config = dict(
    n_layer=12,
    d_model=128,
    n_experts=128,
    experts_per_token=2,
    d_expert=128,
    d_shared_expert=128,
    activation='swiglu',
    moe_layers=[1, 3, 5, 7, 9, 11],
    router_score='softmax',
    normalize_top_k=True,
    routed_scale=1.41,
    balance_loss=0.00013,
    balance_bias=True,
    init_std_router=0.00995,
    lr_router=0.00189,
    n_head=4,
    n_kv_head=2,
    head_dim=32,
    vocab_size=16384,
    norm='layernorm',
    norm_place='pre',
    norm_eps=1e-06,
    positions='rope',
    rope_base=9030.0,
    rope_fraction=1.0,
    qk_norm=True,
    attn_scale=0.177,
    tie_embeddings=True,
    parallel_block=False,
    init='normal',
    init_std_qkv=0.0276,
    init_std_o=0.0,
    init_std_up=0.0276,
    init_std_down=0.0,
    init_mimetic=0.5,
    optimizer='soap_variant',
    lr=0.00665,
    beta1=0.95,
    beta2=0.99,
    weight_decay=0.076,
    lr_head=0.0159,
    warmup_steps=50,
    schedule='wsd',
    decay_fraction=0.804,
    decay_shape='sqrt',
    final_lr_fraction=0.0,
    batch_tokens=131072,
    seq_len=512,
    doc_mask=False,
    train_tokens=413900000,
    steps=3158,
    dataset='wikipedia_en',
)
Below are experts of layer 9 (counted from 0) of a mixture-of-experts language model. Rows are named router (the router's row for the expert), gate (a neuron's input weights, with its number), up (a neuron's input weights, with its number) and show model dimensions 0-127. Each number is 500 + 50 x the weight over its row's rms, rounded and kept within 0 to 999. Numbers have three digits each.
Before each expert's rows: a language model's description of what the expert responds to. This comes from a sample of Wikipedia text that the model never trained on.

# expert 45
Description: Name-word fragments
router:499496508459508522498474503581500497449475478493503565422524542547462598464558466457485541435507439475501475522579489494426446441452552446527491518471476523488547496492551542582475600424527445429471447465482480483430519463570399486481544504604512576503449483468497520524556469368574521564444497567457501425398396506521593471456450514586486550553558416456591450436449472504532597566530
gate0:505429530465459520517481512460482491489515421528547514580422590524572573515474429526472497523452584471510561531547481556422509517459522542489498537455445508480532530462453512484464512466434439513489587521500429523556470636492487423476534400540484512525527562491554423422533535430514562480426600495481549455456528485553546523481537546522486424498633387422581446562423469510541403408505
up0:446461451571433427514465504484499493401442429424588432493494410549449455511484514502578525523438479530419566538426499455466528480614493472448416507485380480525544450486501451524439491544539475441586460492525467549430533515503512432573509550430484605483503543510505491442475521454506555473474523532503492417578507491503459564442551468501493539476542521559653528503500590638515512516447
gate1:661476530485494460478565553485499488401514474481529540473536554434486541477446478493471562531582582521509512512572456548480433493491540487548468544614469470539569593490497492557437470549573416486511562419535450615586531455476567415437482501537503495484528478535495401551580529466479492511479452479581522483511464523439504484507510505563600479452511401437621505514482540419552547445472
up1:460547532436547589493499511510476584515476487611482590560500518505513547605482540437498524455360441446579500592426488467596535555470441382501504486549491464604534461494411499462579489500451596548474484487458489463457520479457523469461569459476533508430468395423501463485494543504436456484567444411544489460430521459523466448447472487488464495419518568595480484513444524499463530504558
gate2:512461552494554543462474488609513541520426593492495491527519523487508523576445473441519422525506454487453472594482565534533434547562490546491456537609430540423633444492614514495540576476430402470387549496552458472433572451495497564451571442499420575422526486436522491507507607507512504508521500535546458484430506460511477466502519508516529500541516510649481477481457458463406524524494
up2:435568587474475493412410517512507544484507533487435496514458382493491514517550451503515445500489431520485471582485547563451515502538556535466430522470542569437528555533555487406535585533563497558507505547541493448479536520448473503532524526486502448449550421470436489509517478568511594562549482487433500479388460411425526496550469441516703439480539418526526458406501421519548502466549
gate3:502604448472591495503479521529548457507547537534453528571482470465395494544540492438474562439456500558469594488562526394550511427440512505439552539571472503586512548500486553577491607453484454535562480499424488515394454524512547547531531487451490559487491443488498478458488623510570554509443617575455474442562499515468570494512505531538527489533580399618472545497510438468420471449484
up3:482500494449498486556503440502526518504454416638540437411481534557443452516385488437542601486469520512486435564515508472500460480549514591425525535477488436500472524474441528569458534506522448457517398470476458558512498564551465513445515535434390524498452595480564507611465602504469478473536526545498560468554553411447497514504527498459429554466474411623487472467475606511475557431497
gate4:557414466555549430495463469450532542460535506549504619483561457605468440569468451439534479556546540531499424459491522541444360438492474491475571454478572551486548395460496509534453563523453503614543503471505489501511510521592404490470541477546458537523535487513502468549493481539524574530493448524473518452540423382589484492467595535541513538438597437400488545550500449427463496495481
up4:540510482468488519500447544343436418560567380447474496581532483445433509464518503502515512555486545477515516457470406465522552447571508545456522488491481562556439586621461542485563543504498526409517432512507538484420490475428598536492508595476455515552497561518547455552590553528463528447461428513510534545554497554575456499536458500382455413474500575548445474509551553530513542491563
gate5:495418563415575466440460461460424569530595503500472512426502496556452595577530545514452470471479506503531475510542524461583406447475448566523485531501581489483506505517481575529580563568545446429423363497440464514440517406480419490479435476523494460485534553576438518532560461466551537501434494515589482463526448478487494507547543482488502574511425410383541488429454549536560502441463
up5:448530423546425435487619440523500435475396513395533407552432491531584507497494542504445462535496474445498560455500547496496561506499469492504452504495472488525497501544567473493549436544372521491512473486483629519510514539601569533480511491488511503614498432549566518477521498508491483503546572485465506469443481557562487517535472494452574418452560515439406555527671551446481409486532
gate6:489531557533532445449523494576467525435472498598438477485450507553604513467523485470451578525436432480458504563431551528486511474471482501476491562428473496558391519403500606610463564455554502533581519473470566487447563451511470596492532455492537559462546495479483393538435524480566568438493552602437439536523539507565553512538578525534478569519630493548466481521452444496467446470444
up6:466461500523433508552487535413489454496518616538491451532538484524470478444535519570410447541518546556489480499478427444529566522402423479490523491519578467513587565516549522447550514489522425515530557430586465485568515439494588418490494536514439428541516492520533529508369443500597480466492540389528420596483418451450514398490416430536460488506466491453451490411517497566579475491528
gate7:564506544436488465460531474547536485444561409600560480478548469531495575503516513434440513466509569606473550526531561439431502468598498565532520536472541506509499465453493470452606551546521473486410522529527505482535504501628461441478552497426559468501465513493547460493460541474448514539473549472455519425419447536472572494550584405598556522484473483380615495493522468488349535492507
up7:499466543374452510568501506481573510563509485634528552515556471489564566525507476493493652425481486442439580517486466496530503448531520514578492451503502411502549520489487442470510505539507414444423526470499490481533548522524462425463484488465513513491486479456536476491514461430544541518444498586538587478454516538484552456537558476637474561403516470516650524528543357490406531487511
gate8:468536551504539521477503383477538531391458478625477470517527472430531606515579510513473472514494470457519537614492477479616561427529523518548485545509525485438574481486479542577511486463399463466588445514482515498446523513490463460542573477490545464514456541563477538521577486509524509519483478553479392454497502413593531533478640473564409430553424444503520469582555483524549451419461
up8:483586569524555496464577457442459468531515556337428494459555506475474512604547400449448504505517553466559583463504489446549512355516403564484539481492484576427434504525550515623555506482545590524481590527503423502483443459501491438489509513365493505499480486471530470602439555498534444516461478492480589519536509454531498599516526576513462517479449528460493519505497485482518515451513
gate9:481449613491490475469387558486500451535556506541423458500607575525459556473490479394483586496559499552428537580486515547528405504536571505487472481469534582460509563492497462492475537568524504533509474487574517541352438455535557498523493457468498510453634568515552452489472578469563538497446473494463528480486497465512524463488480518532507567544536469422582459375489494589394545438527
up9:517508531575457406468470528474439449512489574402481516497476547428551427436443538490525376454545466452517410477494521570638491492520433444451483532422532434493458457484450465538473515383420499481496479479502515553424497524496469469514531525605505475526531449559579605489492474532451504441459472499562533509533460530563530555439541472456532514586581436553587400524567449529546435515473
gate10:435557496440531466443457631498463404433473468553531475527511557499498573443472535514537563485523468514536496561522515462517561476493532583473518578451501520520481504476521572463408571497493403468422490431497489414480490470544440573489468522527485446490531521527433530569587542565477536548578558513424442506446506495494478520406445401523403574609532437549536505371466518522530468395513
up10:520462550425444520468516501515506567501467549510568490572448511480562461618573542536585476474479517540458399467395406544551514418537483433428477565412427418525476540501464403411546540458556580431554450506474541520450521445506439535604481461485493449561475482516523568521596524511455482558557460483529516516538515419577467554457443488538457462554477565472532509485554406504467528558533
gate11:452479569465491512582459602470494482393438483411472521458505496524605502642512433473390387546482471518465499490647517475552499442565471568498496546624495498468489423415467451435443534511544392518496507523400490522479391495429541513475514543569488531464460514461512505502473490519560523473535499499521509490445457510403514517411521523450550568518532480540495462472491580477475467480460
up11:450579535491489482552499535494496544456486514439461506426536458461534456581582399462481440550515481453530443446514455547516473476526459521564424464543511509474478450404443390476538560390564483470530522548458421574551427507502530493496477485649507493453557524482521520510490529519595510515518446529409523493459431421463522473477563574543501684580477486519480393470505516521449521498440
gate12:572534638390497508511479545469541486568514495538559533452432457515465515499624478449614581513465477488581475525365530471426512471565492512479547529542542422511559444478526484530423478535470493424472530442522456498441495426474518521526452504510527564464623471404541446548571439526519496566466560479437458465553441548563592538436464423547545520548481436523551515519487455504520541504463
up12:504489571464572537565562511539432509454541507424537539566465497421426444445615444558612419540600491495397416461464512534451522424486472601500515496532514454407485511461547573527483419532502588475384493523509465566474450508514515521483463505559484496512493394474486503465450471500496477501621483511548584450474565560564495479473568510468526435465494458430501563440483561514440453503548
gate13:531467619484523542450463451475613530521620480467471452555510482528557547493411545479428441441533501469536496530490508516528517515477594553426553540514412459517518592521543524535584467520514394437417519473556414519524566464524494566554421579579502516514547470490537559424534470426551625498486505519479548520513484524500437508503439480476556453494496440463582508389431555513488486401540
up13:544446517548446508574560579523507460530400542551511430505460477474552417442534487454565519553522505476422533508455371528458497517550461550448438450461596470508545452514480500492502470483425595524509472421476598537493504455405429465452553521402451566541527470535426479468457473495472500475476505540444505457561459576525512535444670513496449571443447538476460508529545471530408527597518
gate14:448489502481514519501471424534454481479540471479503512522498470492456592615508448533444540418430531503523489512452451588629555461452547515409548467508547468539520534588556501586446519403489519378383504582535504540452447420590515506486509494532442505444534582489519503408577531478484503538442490530529541482520424532549457419557529536543439540529472467495553581479569520521458618472557
up14:558487488532503529529405540476472557456489565437486520506507504499534538463447574416454461414504579542501541498539505416459517488542492495504518434353566514535444503449422484417465504436526523564522451444509367458452444506521515471484428465562498536502495512555460419599452510515534534470525575481419446497488516542455447517479487469476551433498648453498595495576563528545563395562569
gate15:441386448438449592466519488530518548435506518445514472495553504581600463520461434558497536460528557501489526531547507473448395541420580484535482534461528453533514566464465439557500567525531488444457615572468492573506489493416573512407530424539490455529370458408451476543433466487517440495467507498575473534528490451553441417550470530488500471433523476516546547600472515550573496407474
up15:519448500554466545483465552519427456561391525501527529511509478485465495515435491546498392475533433505455475450520538509653676419489460456542563462612413496582438547528554501502472403459431500491493429447536440436455461526518498440492467571544471576501586526525554517451448518556462500438441493544519513456480443520558511477512486522475541503504523485448400514456616547488513530516571
gate16:569464543431546523459453552490526472474455470535487540512525539561566548530536516502389492552503485484510547519480454503512508506492513487425497483528484468386517568551467533537545409413416526510392505548490408584513382424415482421472568504538501364498554479445554423467462508402493518498467462499465498447479503475557521475556506448458389423514575576499517512369465459504575537548486
up16:580446510532454537461449521518548548474585480610496520499585549602577460490564584476417507538543486415507576530570484468558422468527481453475535431645531496447541486499462461525464506419417415481494459405473535506478410535403504460510482494564477462464483435439582491530425526483453495522432513488517544417479459476501487476464460463449478472574476553482533461498572501506586541620510
gate17:563534538475556464480456461502435545492435492489562431444452479534505428446439333522513537445477481528458532565491415616595383418491455525515519461529505491480491561509465487483486492491499456493459517498414602511477512426539522450469537523550430477491663624501460459482478474483601555544478445500522529456532511514512510527542445493496598505524484494597532515442528498520464518566394
up17:572475453435545549454439492515555548525462609490468523494498497553470517531535474498451522495602508506474471453442435569488496340489585553402481552443522485618515528477557491530513433501560462454498567530490627562466459487518568535475506549445522443530628450499425417474582466488508423539418533498465521543526456500536481486425468540532516477416522426548510450438475468535512594496440
gate18:516422500458509547570520466550462478498556523461571439478550490403530537556506472473457511428412482511516439577500582525493493459474577598510482531550455466466451589493478460457528569541471418517440481467474491510471507402504539507495471489677580511507510481606503528572579481522475542543472457544483484422592409514434526507440484482490597464535557424405512566544444538579465567472507
up18:573440525632508523525454619523407399570427494420523538520601508497400554470517527558537530483607536447498463474538520522466485501583454418468467512432449556622472523550558512439454494494483452510475539429484523585540559546564461546431429459490479495486473482514521452428509565450468505474536437560499429562478509579502508481526409453486506452434567454505531518496494543553473593503473
gate19:441467660539544490493469489457510596511555537492468511467470460524502440508555440466504540476428493530493494502487526473520545458485529452471461543441537415517519445562548541444472527442507426403424532492571481519474488591453494427467469482585505522527603516414433439392583519461428485516539527528521379516405513515520560479459520525495517499536569570522478520515508539542383514583640
up19:507389467514513443484502565502558503465403429514546557511473419534424531566420565486516544478549488425499502464523471441475603519488514548536526434402617528511557527504539645542597560519532488546577466511545437492479488464516477515398514484457524519424522403475480434490517526501496451529472540499475501449536538524528495553515425431435603530480442478443441501507504573528538505504344
gate20:541473422522515415466585494522417515495459539548565534517441561509498589477549516483479533529499552511525467573516585515501484528528505480471516523473480545513462574446476544534586589534518393471369601518560519551457571526560417493544465491539418435494527440442574616485424480523480529512488492548520543409433523546502565508603510499469461580554517465501505454453576538584505385470442
up20:473474384457515491581539500448516579522466544583504521480507578489523432433543527443495452574522436457465527481609494555435494586496503545561522582415553572513453454381616504513574479572439584505527488464527505521522472510486536538581477502532546466484515467507515504553438622507522511465507516477422499487430564515557526545432595497521509542518464481376456529482592544393473468487497
gate21:562543434433513450478525517481449459505582478491511534495496480464521499531511567571477449560486476433459429529518496470524501383563592541483548605450536466544444525567602547572521475592571458544473407493512452528509482503442549560437473499470584492476457482552529606565434514518427475526468520473512555576395470524555524530408525471522529544493564487478445443388529542457507634478427
up21:476403611520512490530470468496403419479466378392496580552495453564605529494547476482498563504533563583450472476529486530481410514610424548476446478552536529457555527484464508506463498469492459438492490444457491477518470581571433459539473449451522515560531516507407454468488418486594511448537458474554469419532598475500500467585503593428488512494416531547514506531479537531459398546505
gate22:454525604468560423537478485488543515546497419509478540607539504460468407528473467613519543560511530483472539608492570528408540518500590543487442517487413433403526560548515470500482522480477517466448521598491473530414510428537547556434493457568511485475542447476500528491455423476557470446482527411546403521443513443572536596450501473420547488512626436482490558528529514481420536465510
up22:489453535474486417502530461512524570519604482542433527490452456504456540518489422570573496520552467472461439468538584528409553438389527556521390475507445472457637520514619485542477521453446516480497526522504528538454511459528496556417504482581447466507605432492495557538474519451486461410519536473560484491430476434573528457444544523373522507591550485494531571509430463464464584459526
gate23:443441527528498509574488428518439584533430430576498511495546508482472544421428482464499506412461610502524506473428445485481470538522387578462537566530499563490496499495406471466489497492543557543433444529535314504471537435507461522515530546610476537511612595386521416474548444551516498481504547524485538521503438587478512544506498483427504516554563499492528494456475526586553530458536
up23:412449464527455566497535471475522579540469559442384537505437425453532470495516515492547534486528561460526525455453357480438489434517525487555482451493567479482441552474384506447540494474508466487477410535491407531500494336526522484454537539518544569470528589441473435506481466480478461572563544521501499513538548440433518472561509614551548431527556465527450498433490543516582416423544
gate24:496532578451523487515596505517537462412427408429499409476462561610540556440565532493555492520548481578539539534555482489491441519486555484421532452508505512461522533506522447528435529405490516486415521529511383494467455378536453469534469463536475485515516441506470538543422462498490565548465513576429437563398361513467583498553587505486476465527476495457463507496498491571584581427490
up24:473482443555553582446568512484608542523528435567569417551551492480508509513482434489519497450492398512457529454528546507451572447448545533588453378448494539529508438378553497524494570570483456452495462538546497552462432465414548488544500519464532541494482615491566515533444506564565531494519543542647465591477555543396522523515509512514421544586510480480560521521460455523492440525500
gate25:474416544570588425495515528499552515517572542485367508512604526471489502551470471516602565418501522453523610500542556454484522477480581491544523586467454521466529474427447555515516540501490407453517553513625484489500500450460543475483528462414521497537552524448468597520527453546425497459559457523448514446394465455513499487485564495546466409461532444484456543523534629568566420488509
up25:513400564573566485490481565494489562470559560467428444536524481514419483543528460557554546501460572468523388428467537480439514440531514538513524551466419571538516533443534547475569589568527408495497533473533596470473512415512599493533550504547435498502454489458501592503544476566524490493452448460481425496432430468513511446391489523471439413497488483408398574538501535501521461597428
gate26:559513500427474531573488398534557473498523452473567553426512476431437532504455438471487593537492532482449581577493419496563506432457539478393553528509540454500447430467439507569490467493625461511442563452497557529444448417465428521614508559407505493501493493455477507571526639401509503514466431502564519564442462523487468504457533473520483480428451499535523500533452476466411468591529
up26:508489482574545461482448537530446546405477578425474476454470550463437456537513572553455560498450450433520414420493507507494526486494465546502580542575440496500522531496454533554588609588485580422530495493614488552573600558434551486476499473474491502478512500455505469502499434503561469493463485533488536527542526462429521582398598400533451518436497476542551483498557475528653475458437
gate27:491459541500444460473426481467574516507492569530594459479498482582475444577424438543464546490472482503518452548513479493527386504533487431486534522446495521556382453488506523510535536438434483450545545613465534533538485480481465511493520604535544377452417570539421567457505528537466520533511505477496469532430386512446501478456583418522546442475524463541484518493672477602575497525464
up27:472520547517526467501367552525556500457493487578482465464433503542521491517440521547462556465514502516488409565563561439565413484555424494543466519548450499426554516552489427579481600506473463524473464465491499570492613536551413531543590536504418496521415501522540459635443546517566451589467463503461514511445575491453539411425575476491479505441409536503469541497484535460596527465458
gate28:453554497553517527461396472395515531487543467507443488579420476484452490468454545527496455452531528491516550574496455539553548435551464490465364532509558474534537454499608519582441555555486450467465610536478529498509490503527439445414543464498497495477562444499402554496457540436523513459375511450377442498473540477502583615524508482500581530569484471511604399519561484513520514517490
up28:455477523521446519464532497446545562465504563508571601463451527504465473616509525441551502530459590483479460626517470558615491535522439474512443507497489531523557507529481538640517526471513487483461455401452451466502516559497449439437525494484486402442451577549490450622512540427471549495449530482488421503428447512547503445512567399506493555458474510512496527598437537589510441596446
gate29:532420524384480492540451402505486453526448592567525522574559561409464441543499466560562605450565512551533483454485542570524455485610429499512446526518525477489428480441503481497610471484503527462505490493491485509517533520467543427518481477666435530476475545536525514481454573515553517467405513434568483481495443445444448506521500475419543509478487423454528447451522559510464651462492
up29:520482509405575421489514538498451533550522534447401550441536609517537575468486479570534430557522467551572474479454547495565457489503478484515521457506488480533465505505523484512532459589561401495486486503512538550496484512480598481507474501589418616479483513390469503466485344450508474531453472489521552609457433496565513480576527518379484472554510529429582438428426555526515581479499
gate30:613508551565609523526476455487524427442561439516442523495594514496444480495433550477436508425505537513514582495516496512479428435492553542503581591529461596498582524493443427588483544449502468441516507490546415555599541465572489429509554513481518528456504585622559504556471538511464542545492488439528560491388439573560526486492520573441446528535536556465511534486448423450430486500514
up30:586471611490548539528519482500534459493553560482534506556531577506410591536452416524505517395488558558552456477508425459486434485599621526566541466428506468488496536392486522531505437480510488510425449490518487501470511486446532492547592591428554504440575569471498540444484489576571541480486505467449488488474458436478507421514429538506541529476487582397550494437526503584476432607542
gate31:530459621479498619524557525615506419461522477527461471616472470559480455487441408451501520468602528533479407571483558516501482491508431487475539533514484507584585473459466554515521536449499517475570417511603509490481500466473510515463545537525525560439504502445529430419384574537627589501466485542460518424493526476483405509475510442527501573561472430502510530492452475481565461495580
up31:472466615509507444550561532495448535445540459545546560565517436479433472532531443457509490528530513467448474458494497467424609494600523468421493509456431501517574476547490507545514486453496489360542443473434532453451487545528492586531489449544406508487530587489502387496482511554543491489458440536490447481514533511544437665488528402455411575523472477560581588536470504472470524468581
gate32:535573540478565529539517483451526544492526453511476512479528472491570489505592607620441509421493547508455405511475580498473525473521501505541505469361432411527538468521468445504428455500478431484447553507479530449494468552548455489554512606509485411433563570455535497539521460496561567453437503539457472435387499436523408549425566584589550563510560517420541573467440495505472502514481
up32:438494511507543570526386489450526508441533502591536484451464511515469446432465514561420501460536539494478513428498535571511530427402418495524473541493510500446505556409585498546446445478456492450526428511455473494459563521456416508520423452551494571577506482567446484439513618510508426509587613549440466512572447507516526393478550448488461574557511388548489477498458597535564485451505
gate33:592510504448493477473397552570426466410528528451479421412490464472417551483626494523485465458488521569479554450478518419545492468376471541546481536413502393545505554509542480534449462471473489500372480504547515496429509477469469485460482533480503451498540489419496469487487602544496458498553532567501538419504527445529549537437588422414540542500542566441433558564583523483535529437548
up33:535483561446510491494390493538506502453513485416494451523452522571489564553516463538515486459538471490588428433469462413460569505473497466575477523479565411463448513527494538598508567430367452468436468558553479472531447504466515476531524504501573459472588430482472530518525509522604499549450517492519438364494443521498486562570502450481539659491499530377526575549584477500516507555527
gate34:478456514467578523493520536586495514485479575509526437477510463554497553517496500493512466464554545615464425526482506477525508568495540555519572434415510608534579483521547542530461389465429410524518509495517482504463429503479493430456521526642506637425480471401529543522518502488452551532588544492503471436442423582561459503494464439564563537492545501506585438514425506552528495380450
up34:437536492481456440463461605498596544492464488520505478478450498532498607458588495516551519449479490511449516462503513481533514449554567461483493557471502431461451491614446509574682545578450557408438527414501513526475468572490437485468429513438506462486557527442483481446503512463460584522431536520469564440556414434456463460500520636450523438512517396461493515438552520504506514507560
gate35:506505556511492462501474452571470482509432509469437445483401595461545467536542460433423476541533505489491417518377441534544511551453529580416544514488483479450582476593529525532559463427442552518425565497380503528503545494391636506452513535576484487456505605555480553400533554471440461576540488497489566391451529526465500498510520515509436539428558557471521467455526523529523513465503
up35:460541492455511512513478511518425446510427527579523473470512372430612529553467466509517518500521487489547486494465513472456535534479445438535514556481512532462544508549552560474356528428550528617540532510479493532499590551503502497401550581563523505527570512446488526501522625529488439524534439621459516378441415543433488541456547495452505495514592422475629485486503446459470521488469
gate36:486467552451538554512477434563525535508486565424465551473496483496509552509465490572497486467531463551476525599455493500524429531627505537474595547533429564580631594463464455420602459498545529545454444483533451456518427475543444579370529459460455467436504518572490475495488435471450488513459488466474457517554512491398538566528583501549569483446537384523476460511452438508500556517420
up36:452475543474497598537508495567423473486488460537513485410530468490554473434450451506470382415577441530525464442505446482509494461499586499526500548599581468558554543533513474463485406540509541518444443568557484482498491546544571463483456538515530543501535387512462531529459468499488473475580448529533499406482571373494506615583555507530584518454536386526506538480496557538393575473554
gate37:441487518500558439534445450448544583466524442533503622475524517501501481479423583459485512470608473536493493468487559508511437513565397520406473560484550493410510549547484472523445464560466571515517520471568391446428522438496479547494516548485478453506378516501482447475472577507349516523501476490583457478527495426626538562400553476470594508449499451505490494455551551513523552558473
up37:483536474485459473412537566374516414532488508477588473434502461419467536588473425435548528551435517543483571511518460512496470505446477510538485508487525474481420530545542518593549535458534435486569446561446554511544505473399616500641580441380465485531465536533442507473475572521532502493452590423512538523525460510526483397497503561564501435520471526440476619550517500535485524494529
gate38:513478544540521464500412443484461422540477486422561517444524532490477477613412504484456497478501514605551640508533472495491437556575426473498510550509525489458450437535465432498517584466464436496484438497483504460394499479511378514343567490528519471471471589586491445527444472571445549440622482485547498557513544525451489564503451449526554483415404526497471528476493503534526519542472
up38:464542402462397517530522480468385515536489424419509484562543538474501398505584630647536526507519550438482392434478478461501519478544532534409537471518500493449495506393553611544535524517505508436468397449434538522540449449519409485511492455500435527494538485527522525470448429501498484517538537474499436451474482484560537444518594458525562529599514492512562504478478550575458492448481
gate39:477452522514498468575500549499449359452536472496504490554500543505460548562527482508442512498536570620501456510497502538560506470580489440501462516577425440481533581502460463528598447460536498515443463538469436562367529498550380499436462481502504486490487462515488608580541566402556507442515426451465549537436449371537441553502536576490432499392483513494480534537502536480523549505428
up39:448476442491500462488574442469491472526547503603428589514509524462441473480513490487518513574532531426481642507501465533468467541542522517407428512449513555568466497473547546443538496489451521618568583508448571464536486557591520459526489544362528560556443475519448461522504490463547507428481563484502478397529478517515420459512458459546469522414524643511448428501511588559429536447503
gate40:477552458447503499476489421490478587498532379411512469537532556468554571462510451421579541376579483511466504449365527488445493491602424496509464556481454540557464512417524546478515536478512488463547475462501519502484530468490530535488470404548579559493550537451446477474506443519539629431458436474464526487514483530477493499535588473493368496547587485510445586479539495524492591522399
up40:439475488445447511517429505533423571500533391456460504439590469479530525541429484459465551559561503437486575519444454596537501493552545527464499471498527514557448570429568532537463515560494561529426379444420444545518487470536504489452461455472413420586524503515449569483508527491582560409525565485407478414508501569574460398538526444549476531524571486513527487526507462460531596538431
gate41:548369603579496543503467460430507507460573513487534551546466450449463518547496495509461492500487525483504510502476530460478423473516504566483570439497548460485463434489589478492495534386406530458499497583539440455408542505564518441578494431483473529412446598545469394555511560488474488525513562454524516514436363505447425509499518607527580510480533509585448444532562490535449448581450
up41:559563549528488482507475396518447467392396536486414490561533629448473461575502509526539543529492549412395525471524527516545604546533463453487587507495438575572485489539477565503548475495481476572518454511530554504541483513611504565469465575514506479557478483505486566406476511421524595463547508483485420513568529431563464451539446455476487458570533481537514505497412483471575609442482
gate42:510474565423525488478419504604524471469413533551599548477544552495525558578599484464504523577466508514494460535540519493519397466472589473509523438516457400448495544419532528533488520470500440416481472469556486562453539555519422482510473507508536483501495544434492512554475614517468484481532551499414416494342502533473477510581444489562490560551537468494618521471426502560425577417497
up42:471428540495505559555433558561515543432501547533467515477570548491544526477585477430501501468523551563488488580456479529498396412477547518515505553515460439512473444501485491481519562423379511480517496499498425552476562454563457477558489458484647536525438538459451530466519486557620536564386608504363518482469468500593554553483513446558423503532495433476532482567525439458446536495486
gate43:542477467548487437568448529527537476494509490444520484531549551464521479554486453487463524508606529518492553548488557517520479456538552540431399479629525377545436474562538569542662471463507441452463482423496454458473561525522447526446479470503568502513496481452518572429429494511523398519550377597434473495515463515521576410471506425570555501468504439534428547529457418550493525468491
up43:475473534574456495476629505571522519495503447517558531611544437439542477490442482422529515503448506513536508504492479475470529541522493454444517423507574488511529451583454574447559578628528541452575560527502498496446443470517475485524490482442474423524496507515480506437453486400514444463506498522518468465379506489566399540534463399540458601453579498494467477604550503388379514448530
gate44:527536623482472429516483464479525551469522522384492519496451480418513450531553491485508555491431559472482573588541518452515476424530537443451516511495523441470495511513446550517488515410333497388447539520507446602394490445518460589406498505520505491500478461553419501491577557472493510495526617535538500476438482477500663479545444456470486507497584513547490586479534479447472492522513
up44:584531520561428498525408512481514589425506453365501463512494436480445465474533542587558485479559496467472415456464444563507533451520492473477426545460464506487541586476578477499498495553503497589495483423547468520410468473432573495512613549537447474473546455502508563513408456558460490478488470601488513524524593507532489652511492621374545556517545546502477530465487468509520516543515
gate45:494511560426444564507507503474575497398446525486562464447525554524467626511487459497406555414538495587467501578498580512512537481466545423476562524460661488462534532487473538512524456510505390493488516484456532555564505494495549527549479486493470536401457575548552511488598425479466434492500500554539505432412495426427508459561443430512556604519476523563509506488443484612495528446463
up45:499492569472510488553498553499463544460419543580617453420511470500423478583542524534465490574532548554388421469484491515503530413422441479534510541579459530524522512421494482469497543546417504440445515459473511550529568534565383524540505461495450489377537534450453553458454424397505474528606512519534524490468419550398516476508530553528506557565468426419504440541484557529508557535532
gate46:551490530399614436505495492512449532490530522523480497564549561448537563586629552522523601425585527401474569502439489397574419421458491498527460493527547505565478567480449490538518488470476416577442480457469449505531404512485453417453469461460494500553521548509513439539612539487596558561516493537487530494537436501505550477466503539477506407465462472526501515519420596473539438456528
up46:424504502452575520528478432492478518538581507470522535493497458456532476518513462429518477505460479449494488581523498437533389440447556544509447474580568534541480485507462518496546584523527404473544525531473527566465460499488491498492483461487499410562531485559403512460659604511600500526496491597560357479419500491494587505425506567508499475483460476489489619495363539487449568470522
gate47:487494530445563506529432553500509467419406456560501484524548510562436538616413465529501486477520450521487523493566532582475431461536539377510454435575390572578477551500540532473442583472424501398469511409502498521498461474501468426525499387548492550446508572501430501518490502509456491359528451514536454461522406437541530537491555525503502505522493568405489464436552539524482503410491
up47:500580523492531541522472550395522536436425493432469564496497528557491435595426459485486470525472557560496586518500451545425526431608433464551534523572484492500557521508519557403476501569473525523512538426510507569531472525564566436567493546549497517394520497451490462566499404508577436526459583449559468546531496355507527396534503574498425470554499560439452431516525441499494555498508
gate48:495504424563443527477504527499540508440492513472487567470459409528540451582481581562422492470547465481503508520543569406427484485498410427507597518386509537474561555442612506512504563515466559542442493490549529541468397510457400564511497484552511514492531470528492484504540493472359550432447589497549482558492393483534464511585505432408526501499498532535571580413484487469489575452535
up48:520459560570468446436514470501594500465485455516462533435492517461563479534460512559454500383537444479559490537614520452438529497526435435561493495421453570487481560468507494541545559455436613403482447499496547511480429447502412483475506474567494542471480378545537479574480496449441483445467591486498484474502495449532501538538531454473478533438515434569649476390530528468381462504546
gate49:501509559431481495548566490468445489474485466464494559468549498556474471566427459425440493510557455550467427582502558522471518464524512525551599475518576452513484572431555587486617515507566418503416489476545531541493484522521453516444581395570496557470553487528438511473576477474540581592597487480532458554477509445615501504462511603507476610487446600467521518456388476447512508479489
up49:507516523451542528587544450441552470464502479440410537465559557493516504476395383554370558522454472456515570410621572485490456543515474500487517460478453523484483515488531462480569514559648443458531580493496589512461478482559452530479607488598549568441519489521540528390518565560452471499385474528532513527487510440486473523485516536571501512584452493470594486507465454482502493531501
gate50:397489532509569589547390437565509550539502520517528583465498468479587500575498496575531510466512461476514462472558536516434430534595502534605467483482466429468520456578452558492519504580486433437484532527502431484464442420561442517475510465513494596409616502497616526481485486502489520552443515543472511548540602467460579519531532484538438520508468519534465511512409453536356508466433
up50:553551532578382408490546542392416496529489428519497487555493524616536510497470441467484563473493501479496509605564427483611534413470524529408463424504519480569446498394554570470448522429533542488514509505475432409488538496457423495498506549481487511531455521522454426514586484455401474454536434411492532544527459575463420496461574497497490470523563505500571543510557491547569494543555
gate51:534531470522475462575434429536478481452531502392453587515472443483538580532544592579515492460413454413553531519545523527504458512511468420447576488429552517500616598494502505464536473501556512590487508562496470464511434472556524578511440518557511484485536493437494501586590511598462548497563623566479547440438447494565453483528533490548430513562439542458562515513487456376448506476494
up51:557539560551531479509536471515530489476488525546472430459436573493455529486531502464400540421555507438454468441532503482516464460505510531426548475423532535541560486495397423432586542493559406458480443513568574484573412441491565447600468494476573409530440498477446505424479484581504535493459484448494479557456495475532419377549493483422459497568472489453487455581577435596572472509446